From a checkpoint of a small mixture-of-experts model trained on Wikipedia.
Size: 11 layers, vocabulary 16384, 43.4M parameters.
Experts: 128 experts in each of 11 layers, 112 GELU neurons an expert, 2 picks a token, a softmax router.
Below are experts of layer 6 (counted from 0) of a mixture-of-experts language model. Rows are named router (the router's row for the expert), up (a neuron's input weights, with its number) and show model dimensions 0-127. Each number is 200 + 30 x the weight over its row's rms, rounded and kept within 0 to 999.
After each expert's rows: "mostly gets" lists some tokens that are sent to it at least half of the time. This comes from a sample of Wikipedia text that the model never trained on.

# expert 12
router,176,239,231,166,234,201,207,231,172,210,218,231,213,196,238,223,226,211,204,218,209,187,159,186,224,213,212,199,175,159,193,146,181,136,181,182,221,223,215,188,182,224,205,180,212,217,165,188,190,230,218,239,137,233,208,203,208,168,265,216,259,194,183,161,219,160,221,189,216,185,205,166,145,175,204,225,131,234,201,197,171,181,218,221,261,223,172,217,211,185,192,201,241,226,178,203,193,221,250,165,216,253,174,207,215,183,182,213,198,182,207,111,282,234,169,229,146,192,175,278,195,167,170,212,205,170,155,204
up0,166,148,224,191,220,162,191,161,198,235,204,206,167,191,140,212,186,251,149,189,225,196,241,239,209,240,187,233,233,238,197,191,188,229,210,238,228,145,237,198,128,241,225,206,205,171,179,175,208,140,204,188,220,164,220,195,240,198,204,136,180,229,198,227,201,232,215,181,188,225,222,209,211,207,177,153,228,169,206,213,263,142,170,190,205,248,223,173,145,233,168,233,191,262,220,182,206,182,215,187,222,190,187,193,209,145,219,203,166,187,174,220,158,219,226,198,191,222,158,159,204,189,266,222,246,214,141,201
mostly gets: " men", " women", " Women", " Men", " female", " basketball"

# expert 108
router,229,192,129,174,204,179,220,178,217,196,231,213,172,182,224,196,180,231,189,229,193,176,189,226,170,225,150,235,197,257,180,155,180,220,171,219,248,225,175,233,180,202,208,169,166,187,189,187,185,183,159,170,211,197,191,159,237,225,166,219,157,204,198,199,169,224,237,271,218,230,205,273,154,151,209,235,198,175,145,226,252,211,235,133,160,168,179,217,241,216,180,187,203,232,196,200,260,234,209,185,162,215,240,191,184,253,218,238,245,257,139,178,228,163,198,194,222,186,207,157,202,220,215,180,209,183,210,220
up0,183,261,202,196,211,190,127,265,172,217,234,248,156,227,194,157,173,198,192,194,128,203,175,203,201,142,195,182,154,202,216,205,237,228,241,205,174,177,241,231,225,221,151,204,229,223,220,202,206,200,199,166,234,209,208,195,159,197,218,212,219,246,182,173,213,158,218,215,195,152,181,189,175,240,193,185,245,203,216,184,203,251,201,161,224,180,238,239,219,188,216,209,155,172,144,221,265,145,169,222,215,227,174,180,267,185,225,172,196,220,227,205,220,228,156,214,225,165,203,204,130,167,189,201,144,216,190,206
mostly gets: "\\", " \\", " $\\", " If", "If", "frac"

# expert 39
router,239,217,231,191,174,242,178,193,216,206,168,228,242,203,180,176,159,203,148,201,191,214,216,187,203,183,123,190,172,227,236,184,231,194,250,137,177,232,189,184,230,192,239,225,158,126,140,220,210,185,193,237,179,218,209,188,169,181,171,197,140,223,158,228,213,212,187,270,191,217,189,222,178,223,142,150,179,190,183,180,234,232,222,281,256,206,227,255,221,204,169,194,234,225,213,158,193,210,213,189,238,212,176,209,204,198,205,196,179,208,165,198,245,157,230,151,194,177,212,196,182,199,180,178,192,205,146,247
up0,222,186,203,282,167,221,266,182,205,191,195,174,195,209,169,225,181,168,209,185,166,227,176,214,201,224,171,227,191,218,141,273,188,178,166,183,218,183,223,233,179,174,197,176,223,171,232,235,187,155,204,209,228,189,203,193,178,208,196,184,218,197,198,270,216,235,192,153,205,190,192,218,191,157,187,238,232,174,226,253,227,177,203,155,177,232,200,190,171,180,242,174,222,228,232,271,157,194,200,238,135,212,241,196,213,187,167,175,158,201,237,194,178,206,166,164,185,225,235,129,240,144,227,166,184,156,230,228
mostly gets: " congressional", " seats", "-and", " consecutive"

# expert 22
router,168,262,244,164,246,225,203,196,248,164,200,201,223,198,212,129,247,258,192,172,202,176,210,173,250,204,200,192,182,208,145,215,194,193,241,181,160,243,160,174,262,170,200,211,219,154,218,171,204,193,221,203,229,160,188,200,197,191,179,212,186,218,242,231,219,144,231,213,144,209,208,165,218,192,144,164,201,225,184,187,232,202,234,221,191,211,202,230,169,143,153,252,226,227,176,197,208,193,212,140,222,208,243,130,170,200,170,226,195,158,214,219,231,204,161,240,209,252,189,200,230,188,219,195,189,232,236,171
up0,220,189,196,191,193,170,136,219,171,173,288,146,232,215,205,168,182,221,218,225,190,186,154,185,165,238,174,169,197,234,257,231,195,203,221,187,179,228,175,195,199,252,193,199,199,166,221,203,219,221,217,212,238,236,202,220,186,201,197,157,172,247,177,201,180,200,183,174,208,172,222,228,135,198,158,176,194,230,204,137,225,253,201,208,172,163,204,183,182,199,210,229,167,162,245,219,207,191,130,188,201,213,188,239,211,181,195,143,153,161,268,195,236,204,180,281,198,165,155,200,155,191,235,227,202,207,212,237
mostly gets: " out", " off", " back", " ch", " north", " front"

# expert 59
router,195,181,251,221,191,175,165,238,180,201,248,205,167,235,222,198,260,132,123,207,187,203,232,206,245,228,234,225,189,160,161,191,163,208,188,233,215,161,233,168,187,162,147,178,218,222,157,139,228,219,287,204,183,172,195,173,220,191,153,259,181,202,186,199,143,159,179,212,204,191,192,191,182,208,249,200,147,217,184,200,249,198,207,221,198,214,163,220,211,200,268,230,228,211,192,143,176,231,201,198,227,202,201,192,221,228,195,156,177,180,237,191,181,225,228,198,229,197,252,211,192,176,216,223,185,243,177,206
up0,199,173,197,204,237,193,186,156,163,206,180,208,209,208,176,187,205,201,241,194,212,228,191,194,221,167,168,220,140,182,154,225,270,232,230,204,178,180,170,211,215,191,217,196,187,155,238,210,196,173,204,202,162,233,222,238,207,243,211,229,217,212,233,176,212,168,187,247,190,205,118,193,223,235,192,190,241,111,213,241,240,217,235,198,187,186,131,188,186,176,139,242,205,264,219,178,184,253,172,165,237,160,212,221,197,199,242,168,225,244,193,181,266,189,179,172,210,196,133,157,208,186,187,215,241,189,217,187
mostly gets: " India", " York", " Ohio", " China", " Russian", " Wales"

# expert 81
router,224,148,146,189,196,194,215,206,196,180,207,125,191,189,173,203,208,221,197,222,157,186,210,172,181,148,227,248,234,170,152,247,155,244,198,248,203,200,226,182,212,225,197,218,187,239,200,161,245,200,163,198,193,153,238,200,170,177,154,186,174,265,242,187,181,163,231,215,209,209,156,179,217,212,249,219,215,155,210,227,236,208,213,218,191,237,173,192,165,178,280,219,204,157,197,181,205,149,189,190,210,141,212,217,191,190,185,179,195,211,230,241,213,224,197,199,113,267,191,210,193,187,249,216,192,215,218,248
up0,143,209,207,195,154,208,233,185,205,194,261,204,211,210,198,222,146,211,185,149,221,186,186,171,256,212,165,213,198,157,143,215,230,190,269,223,183,188,163,252,237,203,227,253,199,190,198,217,173,198,196,199,216,222,215,226,199,203,237,219,227,157,208,210,204,117,166,183,227,199,168,146,208,162,173,160,188,172,202,271,184,312,185,174,199,193,217,117,154,192,179,216,188,213,190,193,216,175,192,185,201,227,242,221,221,254,191,226,204,192,222,185,198,224,218,245,193,218,149,221,199,202,220,189,202,201,181,203
mostly gets: " ad", "fer", "rid", " reg", " conf", " con"

# expert 51
router,220,207,185,208,197,165,211,248,188,165,196,186,177,193,206,221,230,201,203,169,198,181,219,175,249,192,184,260,159,229,194,200,185,151,233,167,176,178,220,201,161,173,188,188,235,200,200,220,193,220,149,182,176,132,225,207,212,112,209,214,183,204,204,202,186,236,213,215,242,168,199,217,229,240,218,262,253,185,207,229,208,215,233,131,179,176,148,224,156,166,210,229,197,226,255,122,202,192,180,195,200,208,249,223,144,217,217,208,196,189,159,239,163,200,204,193,200,194,262,183,155,154,255,236,197,211,152,231
up0,209,133,116,189,202,202,194,173,225,273,248,221,230,246,249,172,176,222,184,206,214,241,177,198,178,195,223,194,218,246,137,219,171,192,245,171,214,230,170,202,184,209,173,197,235,215,194,221,226,208,207,220,216,208,169,209,211,196,204,183,204,181,230,212,134,178,165,165,218,136,227,206,216,203,201,181,183,226,257,150,185,237,153,236,208,194,222,225,225,206,191,212,178,226,188,178,196,148,182,223,202,188,172,182,170,201,196,237,246,195,205,213,159,231,198,123,163,178,181,179,230,271,245,130,218,210,201,190
mostly gets: " qu", "pl", "usc", " Q", " min", " av"

# expert 13
router,190,163,221,184,214,250,238,245,135,161,229,194,200,208,196,223,202,196,224,190,174,215,226,204,202,197,132,236,229,190,200,194,191,161,206,167,207,231,197,192,204,185,157,158,152,249,266,167,150,170,241,204,213,223,254,192,229,199,210,185,143,213,199,187,174,219,203,232,164,175,190,165,210,201,173,221,118,241,192,224,211,174,195,156,201,172,151,228,221,201,202,190,191,248,226,240,224,234,237,220,178,195,182,218,256,214,198,191,207,255,156,157,192,169,201,219,252,161,208,190,210,249,178,186,229,137,242,229
up0,226,214,179,175,194,178,199,181,199,216,159,169,230,245,228,202,239,218,168,216,230,227,209,248,318,192,227,169,138,211,216,215,176,228,219,201,177,191,228,260,151,214,194,201,217,160,218,185,222,204,242,237,180,160,192,206,137,188,249,211,213,173,195,230,237,198,231,209,196,235,214,187,182,210,207,176,186,165,187,164,206,191,232,191,191,238,198,214,168,233,183,182,175,154,160,163,142,204,221,204,214,115,214,220,178,206,176,188,186,209,213,231,135,224,220,242,161,216,180,234,170,131,204,202,225,220,165,219
mostly gets: ")},", "   ", "'\n\n"

# expert 98
router,230,190,216,208,208,216,207,145,202,250,145,169,172,244,148,212,185,219,241,194,214,199,249,146,237,175,204,217,191,199,239,198,137,197,252,238,198,220,154,213,187,239,205,190,172,208,210,176,255,248,223,196,188,203,166,191,170,210,220,216,239,198,242,231,180,162,217,219,214,149,165,229,170,210,132,220,236,214,212,211,186,165,248,160,192,192,173,203,267,201,213,190,188,237,192,123,156,224,231,184,180,233,219,197,134,213,137,186,201,238,205,158,189,216,188,192,188,201,182,241,170,163,227,249,207,188,200,202
up0,223,201,173,229,185,205,254,200,241,181,148,218,200,240,198,190,207,136,177,186,260,216,200,164,225,185,154,172,142,218,245,165,199,236,194,165,211,179,143,148,237,214,249,210,219,216,198,199,188,177,177,164,175,146,224,196,192,212,188,202,225,187,174,179,161,196,182,247,172,287,153,225,201,177,218,180,269,176,241,218,228,210,190,250,188,187,162,212,193,145,193,174,190,166,219,163,208,219,188,233,174,171,231,235,234,195,211,246,209,250,167,212,181,212,198,189,242,232,167,200,161,188,266,194,219,192,196,205
mostly gets: " College", " Army", " Academy", " Cup", " Championships", " Stadium"

# expert 111
router,197,172,146,236,216,204,179,174,212,182,157,187,178,167,189,164,243,243,234,168,190,251,255,227,219,174,236,210,189,213,208,202,173,194,197,211,217,208,161,170,173,169,196,176,146,223,149,194,221,181,191,153,190,227,221,184,233,186,227,241,236,151,244,173,243,180,240,185,180,188,223,196,219,207,155,189,186,194,189,170,211,247,193,275,208,163,175,220,193,152,159,249,217,216,163,246,211,161,192,212,248,185,207,191,193,229,217,165,225,256,207,243,204,147,182,188,254,192,180,166,175,256,117,213,213,190,203,191
up0,238,173,188,193,234,192,226,263,172,202,230,158,184,198,262,202,186,211,137,214,240,215,202,167,203,222,236,173,194,186,231,222,159,229,176,228,158,224,192,162,192,208,202,223,165,176,200,244,180,212,191,162,249,183,197,270,186,211,193,195,163,210,218,240,219,238,170,207,221,188,178,161,148,222,158,237,153,239,206,211,224,236,246,143,227,198,177,151,180,223,193,219,236,178,209,178,232,170,196,240,171,175,222,195,191,211,209,198,165,203,214,209,215,211,176,244,181,167,203,242,184,197,230,211,129,180,98,235
mostly gets: "In", " in", " In", " throughout", " during"

# expert 119
router,264,216,201,239,150,205,200,210,197,188,222,248,230,229,168,244,217,208,240,160,178,144,246,202,161,215,227,108,200,250,144,187,170,208,198,231,174,164,207,202,164,193,219,182,163,142,243,252,235,174,244,208,250,187,182,173,256,201,223,227,232,147,204,175,238,189,253,201,228,229,183,218,229,213,202,183,180,209,105,145,143,225,207,236,219,208,186,227,213,184,204,191,236,185,233,191,170,188,172,199,192,225,195,225,218,202,192,171,191,187,213,203,179,228,211,211,195,158,199,188,184,196,158,204,220,200,189,203
up0,201,236,142,215,210,195,223,223,187,179,195,207,192,228,194,179,210,152,210,199,217,211,154,171,229,202,244,190,199,241,204,129,209,206,227,213,210,206,161,220,199,147,189,219,232,188,233,175,186,226,131,186,234,153,182,219,205,252,194,171,188,208,239,197,191,216,191,204,232,188,196,345,179,215,195,214,193,155,215,246,196,217,154,218,175,177,180,240,185,197,170,187,210,163,215,211,131,216,185,224,177,181,123,192,192,241,202,235,205,190,212,232,198,213,190,238,220,227,218,151,204,132,200,224,178,163,184,217
mostly gets: " until", " since", " Since", " During", " before", " late"

# expert 60
router,174,186,216,220,184,195,209,229,224,231,134,235,229,221,264,242,159,193,241,169,230,207,207,231,185,249,201,198,224,224,166,163,238,230,179,181,175,200,200,232,172,206,229,222,211,196,201,193,149,152,200,187,199,169,188,203,263,169,134,195,203,263,206,159,234,192,245,209,168,203,207,168,237,223,180,142,182,207,119,200,221,149,180,226,225,191,187,216,173,244,195,248,200,237,183,244,185,185,192,193,221,184,231,177,233,149,224,153,155,188,209,267,240,201,199,248,231,183,213,197,170,204,152,179,209,179,209,208
up0,222,223,178,242,137,235,186,222,198,192,126,144,168,222,215,237,213,174,191,146,172,153,231,206,185,224,235,233,155,201,213,198,130,212,201,158,193,230,193,268,212,234,172,150,214,209,194,242,194,185,236,225,174,170,243,203,213,213,188,167,183,178,197,206,192,220,197,174,200,241,157,206,193,224,188,173,217,180,233,260,233,241,240,177,170,197,216,249,202,200,215,196,214,175,231,222,149,251,154,185,217,163,259,185,227,197,176,236,237,177,246,203,188,198,232,202,172,158,198,192,228,170,230,152,198,191,163,155
mostly gets: " along", " through", " between", "with", " where", " alongside"